config.yaml
n_layer: 15
experts_per_token: 4
d_shared_expert: 0
activation: "clamped_swiglu"
moe_layers: [0, 1, 2, 3, 4, 5, 6, 7, 8, 9, 10, 11, 12, 13, 14]
routed_scale: 1.0
n_groups: 8
groups_per_token: 2
norm_eps: 1e-05
tie_embeddings: false
optimizer: "laprop"
lr: 0.000988
beta1: 0.9
batch_tokens: [32768, 65536]
dataset: "wikipedia_en"
Below are experts of layer 5 (counted from 0) of a mixture-of-experts language model. Rows are named down (a neuron's output weights, with its number) and show model dimensions 0-127. Each number is 128 + 24 x the weight over its row's rms, rounded and kept within 0 to 255.
Before each expert's rows: a language model's description of what the expert responds to. This comes from a sample of Wikipedia text that the model never trained on.

# expert 60
Description: Determiners the, a, his, their, its, and the possessive s after an apostrophe, as in Ryan's house, the first.
down0 [140  79 153 104 137 111 114 136 137 119 166 146 145 141  98 128 101  92  91  91 124 119 128 108 105 116 104 154 141  99 122 103 196 142 113 175 145 132 110 134  95 154 140 149 139 159 112 149  88 124 127 154  93 108 130 174 152 114 191 142 133 147 154 136 115 150 135 130 116 144 123 142 123  85 112 134  96  99 114 108 149 166 151 153 143 109 142 124 148 163 138 137 144 141 129 103 114 142 162 155 121 113 144  83 103 155 140 147 111 141 131 112  92 148 106 122 114 123 136 130 104 135 117 146 174 147 117 117]
down1 [ 90 123  97 104 121 117 122 128 125 150 122 132 149 158 130  98 130 120 153 129 147  96 118 135  97 142 145 141 178 118 161 113 147 122 112  93  95 125 181 143 123 162 118 116 105 127 156 153 105  85 163 121 148 157 142  91 117 117 114 102 125 116 138 158 135 110 147 130 167 105  93 174 136 109 110 133 113 178 122 106 179 145 137 109 107 149 125 146 118 143  82 108 120 114 189 120 139 117 137 140 115 128 101 153 154 168 132 112 115 127  93 173 127 104 129 147 115 116 157 121 139 165 137 139 136  77 109  96]
down2 [109 135 120 154 118 155 128 114 140 158 160 133 127 132 169 157 116 124 114 128 157 123 116 130 107 121 115 144 156 125 143 128 118 107 158 122 124 139  94 153 148 120  98 115 102 114 137 133  81 116 151 145 113 118 162 142 135 128 133 136 124 126 153 200  95 118  93 148  92 108  77 112 135 115  96 130 122 152 156 103 120 130 155 150 113 118  94 141 129 178 103 148 164 158 191 116  68 109  85 105 100 109 110 136 145 153 193  88 115 154 119 155 137 145 147 119 139 138 100 147 119 152 123 151 140  94 164 156]
down3 [127 126 131 125 104 145 127  91 199 117 157 119 160 133 112 146 146 122 110 139 137 114 123 103 107 146 118 171 127 142 140 135 108 171 127 116 136 108  71 156 141  99 139 102 115  97 138 110 145 100 112 111 121 146 124 133 125 136 152 153 122 159 128 136 136 141 140 182 127 150 137 133 125 113 142  95 104  92 120 103 149 138 115 135 125  87  65 110 129 151 121 151 110 151 145 126  84 129 142 142 146  97 116 151 107 110 117  87 164 111 151 144 119 108  77 135 186 108 123 132 125 152  74  86 156 127  91 134]
down4 [110 157 133 113 109  81 108 159 111 145 100 131 130 161 145 116 103 158 129 169 134 142 126 125 119 123 156 101  87 103 105 166  70 148 124 136 144 153 112 165 155 125 141 123 135 136 145 135 115 142 164 124 163 133 142 135 106 117 124 150 142 149 138 124 102 126 124  79 122 107 125 163 120 173 119 150 115 134 146 150 128 114 121 144 125 114 146 145  96 149 112 113 166 124 142 149 119 125  87 164  99 144 163 160 119 122 127 120 155 131 134  71 150  93 164 177 130 143 124 138 131 126 163 128 104 138 179  87]
down5 [168 104  78 128 113 119 126 107 101 114 157 148  73 115 145  92 126  81  91 121 174 118 119  85 156 121  91 153 104 162 156 126 141 135 107 106 144 155 138 117 136 148 171 143 113 139 140 119 161 176 148 119 114 114 122 105 111  77  96 152 139  96 108 118 110  88 119 123 128 162 136 115 106 123 112 125  85 101 141 145 143 124 167 139 132 133 109 134 124 108 120 106 109 118  98 102 104 138 133 159 109 116 103  82 202 104 139 123 128 130 144 113 147  59 128  96 142 121 149 137 152 110 126 123 144  74 163 163]
down6 [146 113 124 131 106 113 143 100 140 141 121 118 100 121 117  89 108 141 124 107 183 117 116 108 165 136 120 180 134 145 123 120 157 146 124 119 153  83 172 154 104 131 108 126 128 145 139 125  91 114 111  83 106 130 115 123 161 126 143 128 170 123 124 134 128 162 109 128 148 168 152 146  82 162 124 112 154 110 141 124 166 147 139 104 132 135  72 100  69  80 110 119 128 111 131 166 149 113 114 153 162 123 128 122 147 142 147  84 109 122 103 131 130 116 100 130 129 124 127 117 141 139 133 129 123 127 101 125]
down7 [168 133 148 155 114 128  77 143 135 160  93 109 100 143 115 163 125 118 141 179 118 115 132 136  96 139 117 119 168 185 103 169  47 161 127 127 167 113  97 116 163  79  94 110 151  95 171 147 105 152 166 137 113 130 153 140 138 130  84 140 112 125 138 108  93 136 150 124 130 136 115 105 147 117 145 162 114 138 142 176 171 110 118 173 103  90 107 145 138 164 131 110 154  96 173 136 122 119  97 126 123 138 131 135 137 153 134 123 146 166 136 146 109  91 139 138 110 144 129 100 172 150 138 170 116 101 128 131]
down8 [128 145 129 155 147 111 130 108 142 132 175 128 156 121 117 112 122 133 187 134 183 183 169  96  87 133 121  88 129 150 153 108  91 147 162 185 174 103  97 129 147 101 108 113 140 160 112 116 131 107 147  91 133 143 117 114  83 129 146 155 105 164 119 136  98 102 134  95 100 103 108 138 157 128 121 128 142 151  95  71 138 128 119 149 162 132  70 107 144 148 111 132 113 165 119 127 110 121 108  93 134 141 125 174 125 100 129 143 141 152 106 120 115 139 130 111 106 135  96 168 137 150 166 168 148 119 116 122]
down9 [165 105  85  89 136 131 107 170 158 143 157 151 103 135 152 133 158 137 143 133 101 104 135  92 145 147 147 107 175 129 128 125  98 139 146 115 160 100 124 121 168 163 125 141 155 178 138 114 152 162 127 121  95 119 128 100 138 119 102  97 125 158 117 159 147  98 148 115 131 117 134 117 148 143 115 125 121 147 107 131 143 141 171 128 217 128 103 127 145 105 159 126 149 121 142 169 126 103 144 139 110 117  86 175 112  85 103  95  85  85 164 109 134 111 113 155 140 136 112  65 151 132 136 122 109  89 142 104]
down10 [169 163 148 108 152  84 120 110 126 123  97  89  82 147 105 142 116 109 143 142  73 117 111 141  89 144 165 108 161 111 113 117  85 137  84  92 122 150 150  96 160 100 149 126 109 103 107 160 116 139 109 119 120 152 117 143 143 132 128 140 141 155 114 100 131 121 163 137 100 102 100 134 135 153 140 152 121 117 153 137 151 170 133 145 107 115 130 142 142 149 140 213 150 126 145 116 106 141 144 119 102 148 127 122  96  88 131 105 122 134 130 130 128 132 142 159 111 171 125  87 117 140 134 114 145 119 111 161]
down11 [127 107 124 115 100 134 137 136 123 119 112 132 157 108 115 121  95 178 154 125  76  64 105 104 101 118 163 101 113  79 117 109 170 140 112  98 113 137 172 123 134 134 128 122 126 143 112 105 133 129 148 176 111 150  96 151 145 157 131 120 144 135 138 187  94  96 123 147 146 130 128 120  93 105 159 115 134  82 123 109 139 116  81 106 139 139 128 131  93 122 120 141 122 139 102 152 145 162 135 159 121 134  98 112 146 108 141 154  87 127  99 182 138 102  97 158 122 171 144 109 119 164 156 120 133 124 151 149]
down12 [153 108 118 109 151 128 115 143 108 119 156 147 200 147  90  97 124 112 108  93 117 163 146 133  80 105  97 130 102 148 103 136 210  94  99 120 146 147 115  86 126 147 130 128 131 142 116 118 116 108 151 195  93 134 133 131 126  97 201 126 153  75 175  98 139 122 149 116 166 107 164 134 125 100 141 147 150 115 129 132 147 177 168 137 158 114 120 111 145  93 130 140 154 116 106 148 125 137 127 133 139 162 151 106 107 111 142 152 162 136 131 106 138 147 100 132 174 122 128 140  90 126 107 124 128 141 146 155]
down13 [129 139  88 130 112 122 165 122 111 150 133 128 159 116 144 113  92 144  59 130 139 128 111 108 128 120  81 144 132 108 155 143 106 125 162 152 155 142  86 135 124 152 120 158 138 120 150 130 167 105 133 139 107 118 151 144 100 168 151 137  84 139 140  88 180 129 174  93  72 131 123 111 151 164 103 146 137 121 116 125 109 104 116 133 126 138 103 138 132 150 120 167 110 139  99 119 100 147  49 110 134 163 125 154 192 136 110 133 108 164 155 108 157 125 164 117 101 149 144 114 126 114 121 116 107 114 128  90]
down14 [134 153  95 151 176  75 144 115 151 116 121 121 141 126 154 108 196 134 114 132 164 112  98 154 182 104  98 203 131 141 122  82 133 129 158 127 145 120 118 163 121 131 149 105 130 149 161 109  82 123 128 107 146 115 128 115 105 102 124 134 138 134 163 136 135 149 117 145  96 123  99 132 141  70 107 120 135 144 121 118 127 145 135 118 119 149 132 125 122 120 122 125  99 147 169 108 124 152 105  80 153 122 164 113 145 121 141 122 134 124 104 139 100 136  72  92  89 110 116 118 101 162 157 111 128 122 146 110]
down15 [124 147 115 149 102  68  85 127 145 148 141 103 160 106 119 149 102 139 117 145 141 157 155 143 131 127 150 120 147 111 122 154 103 164 131 126 170 110 127 137 133 120 131  82 125 100 132 109 146 136 118 115 124 122 143  94 133 161  84 135 106 103 138  83 117 135 100 145 154 144 110 142 141  88 140 142 133  58 159 162 141 133 135 125  81  89 106 115 141 123 133 108 145 125 149 148 131 114 144 124 148 111 144 134 167  94  77 121 101 100 166 185 153  86  66 190 128 158 109 135 136 106  92  98 137 133 112 116]
down16 [138  93 146 141 139  98 114 100 161 140 166 110 132 136 146 137 146 126 105 119 143 140  86 143 127 128 140 124 116 153 131 110 142 119 147 148 157 120 118 125 112 110 112 114 142 138 112 132 135 133 185 102 114 164 149  83 109 151 125 137 128 183 120 135 116 143 105 109 138  89 123 139 146  47 121 150 109 131 130 107 128 158  79  88 122 108 138 120 149  96 117 167 143 135 165 161 144 143 130 137 149  97 140 131  98 109  78 187  84 134 101 125 123  98  71 110 104 127 109 138 127 146 138  98 134 130 164 111]

# expert 13
Description: Pipe separators between cells in filmography, sports squad and results tables, plus word pieces inside titles like Ge-et, Me-et.
down0 [108 100 100 137 129 105 134 140 133 128 129 113 135 121 147 166 118 134  76 117 165 129 121 119 142 110  55 141 153 174  96 137 107 137 139  97 116 117 131 129 148 157 139 135 116 142 130 138 134 124 107 128  98 139 119 178 132 120 167 160 176  92 153 128 123  92 126 179  98 127 119 157 106 150 121 110 157 128 145  96 140 111  98 134 115 127  97 108 117 181 142 125 120 115 130 175  80 130 128  65 164 138 165 137  93 124 123 143 141 126 122  99  92 103  90  73 127 139 109 116 136 122 122 151 141 140 157 137]
down1 [125 142 167 122 146 123 151 111 151 104 168 120 147 111 151 146 101 142 155  95 132 141 118 157 119 125 178 106  98  90 110 127 150 143 136  96 125  97 148 131 142 168 166 118 113 140 117 103 141 138 119 138 166 148 138 129 143 131 148 151 181 165 168 128 140 161 108 119 161 112 147 112 132 137 122 167 113  90  84 151 108 104 100 147 149 123  82 134 113 126 101 134 107 154 162 123 154 139 128 133 147 126 115 157 100 147 124 115 121 120 128 123 137 117 111 151  94 123 119  81 116 144 102 109 133 128 124 132]
down2 [123 106 114 163 153 112 148 124 122 139 132 140 119 161 137 111 116 128 120  95  93 116 132 121 131 139 143 112 107 138 102 172 132 109 131  94 125 113 135 159 101 166 108 116 156 101 146 110 148 117 143 116 120 109 102 118  97 157 137 154 150 151 151 109 139 104 128 127 138  90 119 128 117 121 130 170 147 112 123 132 130 151 128 148 152 114  65 149  97  88 153 114  87 106 150 130 127  86 136 126 150  86 159 112  81 151 154 122 165 126  96 118  87 114 129 158 165 143  95 130 126 105  87 171 107 128 100 155]
down3 [140 127 123  83 125 105 135 125 128 133 134 195 102 110 143 126 102 138 128 104 106 151 163 111 130 153 116 104 131 157 104 118 100  66 111 148  99 117 124 125 120 133 103 106  88 151 126 111 106 170 186 128 132 177 140 152  84 137 134 160  99 125 126 138 120 115 145 155 102 115 125 151 153  83 123  97 155 119 121  91 115 132 123 117 102 113 128 146 121 117  80 109 184 144 128 126 110 142 110 148 119 122 137 125  88 144 148 158  77 211 131 121 146 117 111 131 119 114 131 128 114 158 113 135 147  95 133 127]
down4 [122 138 116 148 188 169  71 145 109 106  89 154 123 145  98 119  88  82  77 129 130 131 150 134 170 135  71 111  99  85 141 142 101  83 116 171 108  77 135 122 114  99  97 161 146 116 108 180 121 117 157 140 141 108 133  98 116 154 158 119 135 119 145 135 106 124 135 140  83 120 117 143 133 112 134 141 124  99 113 165 115 140 155 103  84 106 124 104 133  91 129 145 172 130  94 163  92 141 138 113 143 148  92 113 127 140 153 118  98 116 129 149 111 180  82  98 133 157 134 137 162 146 124 108 127 143 158 150]
down5 [ 98  91 123 134 139 152 148 107 129 113 133 116 170 143 103 106 101 101 120 164 127 141 106 136 147 123 154 112 147 129 159 112 129 137 168 130 118 106 161 131 134  88 126 124 139  74 111 108 111 131 137 139 159 168 131 171 142 100 132 154 127 126 150 158  91 109 137  62 116 102 115 126 167  55 125 116 115 133 112 135 128 130 135 140 112  99 111 105 152 137 144 156 137  74 144 120 107 132 111 146 100 116 132 135 138 169 125 156 150 131 127 171 102 120 121 153 141 132 144 117  81 154 142 125 117 133 110 131]
down6 [173 138 101 126 150  98 105 148 121 108 134 105 132  55  94 170 127 105 141  56 137  84 145 107 145 106 123 141 137 130 119 173  83 139 150 126 156 123 112 122 141 137 119 157 141 120 139 173 134 157 147 106 135 166 133 148 136 163  96 120 127 131 140 156 144 107 120 142 131  97  84 153  93 148 141 117 135 136 136 141 132 124 110 119 146 111 154 117 151 146  82 123 121 119 135 128  97 161 136 136 123 164 114 120 109 138 114 149 129 124 133 148 123 125 111 157 134 145 131 134 161 143 132 149 115 122 147 181]
down7 [105  81 110 119  92  85 171 101 169 148  65 151 141 120 138 139 149 117 118 143 149 117 123 113 108 113 120 130 128 116 133 129 114  95 131 134 158 118 121  91 132 108 154 133 124 122 139 121  73 151 170 117 121 136 132 155 130 112 146 114  84 170 149 166 117 128 128 117 162 155 102 141 150 138 121  92  80 113 165 124 162 138 168 118 110 156 139 173 164 186 120 127 131 169 128 146  65 144 126 101 118 126 127 165 130 123  97 120 144 134 165 138 114 118 150 134 148 109 125 143 130 128 169 132 125 148 101 163]
down8 [ 74 122 134 117 123 131 112 134 114 129 102 128  98 145 148 122 134 102 101 124  89 127 165 108 138 121 130 126 126 151 134  93 164  75 117 112  88 101 112  90 102 101 129 132 125 160 124 139 118 154 126 129 168 119 151 141 143 139 120 138 160 163 145  83 126 132 148 140 178 135 113 116 103  42  76 125 132 170 150 135 153 126 134 137 145 111 194 102 130 120 123 148 149 146 126 142 108 136 140 125 162 154  96  89 113 148 122 124 173  87 121 113  77 151 126 108 149 115 122 121 115 170 135 121 116 112 151 111]
down9 [117 159 151 119 112 122 131  67  81  98  89 107 151 140 108 154 143 130 141 114 135  88 159 117  79  98 116 133 112 128 133 130 138 129 113 174 148  99 142 122 150 130 110 145 146 135 131 155 121 110 119 108 119 139 114 102 115 128 129 125 113 146 129  74 156 168 118 110 138  93 117 129  81 124 119 135 145 147 156 111 119  91 140 105  81 194 160 133 102 116 114 113 119 167 101  83 146 132 126 152  83 121 125 167 143  97 117 138 127 122 131 168 133 162 106 130 107 144 101  85 139 146 136 112 126 169 120 129]
down10 [133  86 103 152 128 158 116 103 156 126 140  71 102 130 152 109 148 142  56 161 130  90 191  93 110 134  90 145 121 158  94 159  81  83 128 121 175 110 111 114 146 121 190  90 117 142 110 120 146 120 130 119 120 147 153  98 103 146 133 151  92 121 105 122 147 126 139 114 122 106 129 122 139 128 134  93  91 105 138 116 152  89  94 137 131 148 121 133  88 176  81 105 121 111 135 145 118 124 142 110  80 124  98  98 103 102 132 115  62 164 115  90 149 125  70 117 130 144 138 161 132 164 152 133 111 189  97  99]
down11 [131 166 166 132 111 119 156 140 155 174 150 141 100  99 130 135 144 121 161 148 127 129 106 128 118 104 141 144 137 139 137 147 122 158 131 137 116 134 151 141 143 158  80 101 190  88 138 143  94 181  99 151 149 157  96 129 134  98 118  93 125 106 107 145 128 144 100  90 121 124 132 130 152 129 144 113 142 151 114 152 100 116 150 107 110 120 166 154 136  46 136 174 153 171 154 135 121 159 138 137 147 169 143 131 150 126 141 104 124 116  67 118 138 104 103 104 141 124 150 143 161 132 127 106 135  99 131 127]
down12 [142 120  95  96 110 139 141 118 142 118  92 132 164 117 122 101 125 127 145 148 138 149 152 127 141 119 116 120 128  51 178  79 118  69 129 118 134 112 124  93 115 119 135 132 109 118  94 158  97 107 123 121  91 147 103 137 128 145 152 153 105 135 127 190 133  99  97 114 126  92 109 134 152  90 121 139 143 144 130 126 132 142 168 136 149  99 113 135 143 135 116 162 129  94  89 113 130 128 129 123 124 140 123 139 115 132 147 130 154  94 127 109 110 120 154 155 137  94 165 132 151 175 129  98 131 165 106 146]
down13 [119 106 134 123  77 114 128 132 139 120 132 150 113 146 128 131 137 119  86 139  95 102 116 141 154 151 123 140 110 124 123 146 121 127  85  82 137  98 122 128 105 125 152 120 164 131 107 104 106 124 132  77 127 175 119 105  88 129 146 138 155 128 131 109 128 122 125 107  60  88 132 117 129 109  93 146 113 135 161 146 132 113 103 146 141 121 120 198 110 130 146 167 137 100  82  91 110 113 143 107 156 141 114 143 112  95 145 112  98  89 109  68 128 149 117 147  98 112  94 158 130 127 150 107 152 131  85 111]
down14 [114 141 122 140 165 102 139 105 141 122  82 108 140 129  87 128 151 111 138 136 142 137 109  90 123 137 154 117 124 147 122 107 119 162 120 134 163  98 131 129 128 189 105 121 157 142 161 144 117 135 122 176  72 138 130 113 106 105 129 156 138  95 155 129 120 117 142 142 155 152 102 106 131 124 132  80 118 142 120  81 111 125 150 122 111 138  62 144 111 160 106 124 125 130  63 145  66 112 126 111 133  87 120 101  93 164 185  96 136 129 137 111 113 132 140 130 129 146 117 131 119 107 155 104 123 135 141 123]
down15 [120 131 132 130 114 156 177 103 114 148  65 145 122 136 100 143 141  90 115 139 154 128 128 149  94  81 108 143 149 136 114 103 113 135 113 142 101 103 128  95 132 157 121 120 161 129 178 125 141 156  80 141 122 148 116 126 167 139 154 165 121 142 143 146 137 151 109 140 141 141 157 119 147 127  96 149 187 142 104 148 109 147  98 121 141 125 143 132 110 144 129 120 160 187 116 114 140 126 133  91 176 132 108 123 126 109 104 141 142  91 172 147  87 114 122 133 122 120 131 123 126 140 124 129 122 103 109 131]
down16 [154 111  97 140 108 129 109 135  86 117 137 116 157 162  93 152 116 114 119  86 115 114 137 106  99 122 126 118 111 132 138 112 154 136  94 133 102 111 115 110 108  84 100 120 124 178 104  93 128  80 172 136 118 150  97  97 127 133 123 115 119 169 161 140  93 164  69 101 157 104 183 108 101 108 129 136 163 161 138 160  89 128 119  82 131 131 141 178 134 109  99 142 137 144 113 138 137 147 166 122 109 106 117 114 109 101 148 137 168 143  98 123 109 111 121 121 141  99 129 141 183 108 195 143 164 130 149 141]

# expert 61
Description: Articles and possessives a, an, the, his, their, plus the nouns or word pieces right after them, such as a streak, a result, a-g-ility.
down0 [145 121 152 140 120 128 109 104 130  88 133  90 140 103 109 139 126 112 140 165 139 153 112  99 116 124 117 113 142  74 136  74 173 126  98 135 160 136 120 140 122  96 144 109 119  99 138 100 110 133 123  97 177  86 117 115 104  85 136 122 156 108 145 134 147 101 125 133 159 140 177 101 123  93  98 127 108 158 105 140 107 194 162 107  96  87 145 120 129 138 128 171  79 133 101  83 142 156 152 140  93  94 100 146 139 108 134 110 140 166 131 120 144 135 101 110 135 159 143 123 119 142 128 113 148 127 113 157]
down1 [ 99 100 104 170 132 105 157  91 134 124 105 141 146 155 149 139 138 151 168 134 101 101 160 140 100 107 146 104 129 105 177 112 158 126 125 115  90 159 115 118  91 167  87 108 132 113 109 112 152 133 139 121 146 132 143 122 152 113 121 140 105 106  95 157 116  98 137 103 105 165  90 124 157  96 147 100 122 158 133 103  86 122 113  84 203 137 147 129 109  93 160 123 128 135  96 161 123 119 131 138  66 133  89 123 129 167 160 148 148 157 139 141 122 137  78 160 125 181 149 148 127 144 150 145 143 101 123 101]
down2 [155  98 123  97 128 107 142 138  98  69 131 127 121 121 109 125 110  94 127 105 139 136 136  69 130 141 147 112 109  77 156 128  99 100 103 164 145 152  89 109  83 142 119 125 111 126 116 152 137 151 110 113 119 112 132  84  96 131  87 127  83  95 110 156 141 142 154 101 146 132 124 141 136  76 118 105 125 127 120 149 144 167 153 124 161 110 159 141 117 119 107 154 126 141  75 115 146  75 167  73  82 133 116 130 120 123 176 107 171 171  99  89 130 123 176 115 153 127 159 195 112 160 140 145 129 176 117 165]
down3 [146 143 104 104  68 137  91 107 112 169 142 129 141 121 112 135 119 168 104 101 134 124 152 157 141 126  98 116 122 116 112 156 160 119 167 131 151 110 179 127  72 164 137 100 141 121 154 136 121 129 117 113 127  74 128 119 118 174 133 106 109  75 104 144 105 148 129  55 112  98  85 160 123 106 136 153 144 106 134 122 103 103  81 110 160 145  90  95 165 123 118  87 167  52 157 143 120 135  96 161 150  98 116 123 119 130 156 129 143 114 147 129  76 114  58 133 111 150 105 132  92 131 159 115 151 172 138  65]
down4 [139 104 119 171 163 117  92 141 112 128 107 115 129 110 208 152 104 117 131 106 156 124 117 126 183 107  99 109 122 127 127 161 124 132 140 128 102 131 115 151 171 106  87 122 152 105 148 126 146 176 103 153 129 126 183 117 127  99 122 150  97 137 111 118 173 111 140 135 113 131  95 120 123 122 107 165 149  89 163 170 177 127  89 111 117 132 129 145 161 132 153 118 140  72 112 166  98 118 116 106 145 137 133 106 119 157 166 123 131 140 113 182 142 141 103  90  61 118 106 114 120 107 121 145 139 111 147 110]
down5 [101 115  91 124 144 125 106  80  94 164 135 134 134 131 172 157  81 170 121 137 131 111 130 141 101 168 114 150 118 119 107 124 107 110 141 100 106 128 129 118 190 157  85 117 151 106 128 134 128 173 130 159 138 101 168 137 122 151 157 113 124 114 121 145  92 138 102 126 170 142 167 148 132 102 104 135 133 153 101 149 172 119 123 115 116 109  82 145 127 104 140 152 141 129 121 139 131  80 109 122 145 136 142 119 109 145 121 135 104 159 170 152 116  95 138 152 128 153 171 151 134 169 112 147 145 158 156 104]
down6 [136 115 140 183 135 106 134  95 152 126 124 123 154 124  97  99 130 133 112 143 104 123 111 101 118 118 100 120 123 126 114 119 178 130 157  85 167 135 145 136  80 157 155 100 123 111 150 120 111  86 127 150 110 141 147  75  92 132 136 144 184 144 130 142 114  99 124 145 121 180 150 160 137 113 129 154 113 130 111 110 144 164  82 123 107 117 153 111 113 118 130 132  92 168  85  92 151 137 139 152 128 146 127  72 144 156 130  93  95 141 135 104 127 140 133 132 187  98 120 114  92 103 140 168 154 116 137  96]
down7 [ 85 132 123 111 119 129 141 110 136 147 145 111 128 177  99 138 168 142 135 148 100 110 115 162  89 153  95 139 147 142 111 110 160 176 169 111 122 148 110  64 130 156 114 127 141 153 110 112 115 138 112 151 134  93 156 155 131 152 178 135 153  93 161 117 128 121 106 129 136 151 174 119 151  48 137 116 152 150 103 125  79 161 139 145  86 134 108 102 142 130 115 114 160 148  92 168 152 182  90 120 116 132 105  89 134 114  96 137 168 123 168 113 145 151 156 113 101 114 127 123 142 145 131 174 134 109 118 118]
down8 [151 122 117 101 141 105 178 106 103 126 172 106 176 128 158 132 112 129 110 113 140 107 130  88 109 119 134 121 144 157 103 116 121 131 125 157 146 167  95 165 115 123 173 147 139 179  88  97 173 107 171 117 106 138 122  84 109 110 154 146 179 182 122 193 179  94 111 129 128 122 105 151 149 116 155 147 172 157 141 116 150 137 145 114 115 136 146 132 119 129 152 121 119 193 163 106 156 128 130 112 119 151 109 117 128 130 141 147 146 131  70  93 142 110 136 151 136 156 120 128 100 119 135 140 145  64 152  83]
down9 [154 160  88 101  77  76 145 145 153 129 157  70 107 122 123  79 122 133 134 121 139 143 132  87 161 127 119 148 140 105 137 136 123 127 129 135 106 152 152 140 130 124 141 111 138 150  89 138 118 165 122 116 100 203 129 113 110 170 124 116  93  98 140 118 109 178 129 116 156 119 131 132  87 124 129 150 124 118 148 117  98 140 123 154 161 116 151 184 103  91 124 104 108  96 103 143 150  95 147 122 114 119 109 114 109 104  99 126 130 120 122 127 142 167 152 188 123 115 137 146 132 173  97 113 132 130 123 137]
down10 [175 153 107 112  97 142 140 114 123 119 159 120 119 130 141 120  88 105 152 125 140 142 147 120 109 163 152 109  91 126 145 134 131 160 121 148 128 123 130 107  89 154 128 161 190 151 125  80 154 161 154 128 143 142 116 117 138 140 127 143 113 115 107 130 111 132 103 139 117 152 142  89 135  99 122 117 134 155 113 119 167  90  99  94 144 146 135 156 172  72 106 101 120 155 158 136 155  96 152 160  90 136  96 145 136 147  89 128 129  99 125 121  93  99 105 162 109 140  95 157 129 138 141 103 145 123 154 127]
down11 [163 121 115 148 135 139  78 157 147 160 126  90 120  87 153 124 114 128  86 105 129  83 110 127 110 151 141 160 149 107 128 111 158 148 132 114 158 130 133 122 118 158 112 140 153 143 134  98 125 118 112 156 114 115 145 141 154 143 144 118 152 145 143 138 128 151 113 105 136 112  84 139 108  23 121 169 120 106 143 119 139 172 124  84  99 128 118 122 148 100 108 102 146 108 114 133 137 123 101 161 131 107 123 146 128 119 137  94  87 153 198 117 146 135  61 142 101 142 139 176 163 102 118 129 159 104 129 119]
down12 [145 129 128 113 142 139 113 125 158 119 148 150 130 159 113 151 141 118 133  75 179  69 142 122 126 113 138 127 155 136 133 129 129 149  93 107 125 101 127 138 175 115  87 130 177 155  83 126 121 124 132 163 107 136 152 131 150 106 118 128 163 144 121 164 114 143 145 123 125 104 142 121 122 112 130 173 132 122 122 152 126 146 149 122 127 130 119 139 116 125 111  91 162 144 130 114 106 102  89 148 204  64 106 121 120 155 142 119  98 111 114 122 163 142 148  96 121  72 152 114 122 110 125 148 147 141  99 111]
down13 [149 151 116 119 122 120 116 167  78 165 143 104 160 101 136 123 123 110 122 101 141 152 123 122 142 100 118 120 142 111 148 126 115 130 109 128 157 118 133 144 118 120 161  97 111 171 136 158 126 122 133 118 100 120 131 126 125 115 106  87  83 133 133 110 100  98 129 119 130 100 117 157 121 142 117 118 111 122 178 156 122 113 146 141 142 118 113 140 103 135 160  96 144 140 115  97 160 134 102 107 119 115  69 130 127 158 158 126 121 137 124 113 133 115 128 144  84 171 155 164 125 115 122 156 119 131 110 141]
down14 [102 161 152 126 140  98 123  85 115 146 156 110 129 119 117 122 132  98 115  81 106 123 159 143 130  99 153 154 125 125  96 113 138 108 128  98 123 126 152 109 116 152 162 145 160 115 159 120 176 146 124 143 137 110 118  74 112 112 113 145 159 120 167 124 154 135 108 115 116 122 140 132 104  89 139 141 112 181 127  98  86 119 104 119 138 119 142  86  86 111 118 138 156 104  99 102 117 150 123 116  96  86 143 115 107 135 163 171 122 130 119  78 134 110  94 139 108 102 128 107 134 138 158 133 164 123 107 132]
down15 [155 132 128 110 123 134 162  88 127 117 124 147 167 202 130 134 122 128 139 110 115 140 137 154  94 147 159 134 149 126 171 118 140 132 139 133 143 175 127  92  90 154 130 176 174 119  70 105 103 128 150 190 168 113 109 114 146 153  96 131 130  78 154 158 102 123 129 129 148 132 145 108 133  64 132 132 110 110 145 142  84 117 117 125 105  83 133 136 137  96 162 111 136 130 139 110 169 169 142  92 150 112 117  75 139 120 145  99 158 111 102 122  91 136 114 158 158 123  97 122 143 130  99 127  95 108 158 134]
down16 [154 126 118  75 127 146 114  76 139 108 144 160 151 160  91 108 157 113 162 119 173 106 131  79 107 109 168 109 114 141 143  89 117 104 111 134 116 147 143 117 114 127 103 138 120 145 111  95 101 109 134 150 131 116 144 158 146 141 154 118 112 143 100 173 119 124 119 120 142 100 131 126 157 120 150 134 121 143 108 122 131 136 123 108 104  79 118 152 151 125 135 136 128 163 106 119 135 136 106 180 140 106  71 164 127 132 135 121 120 135  87 131 120  80 142  43 129 101 156 113  92 114 118 157 160 129 111 127]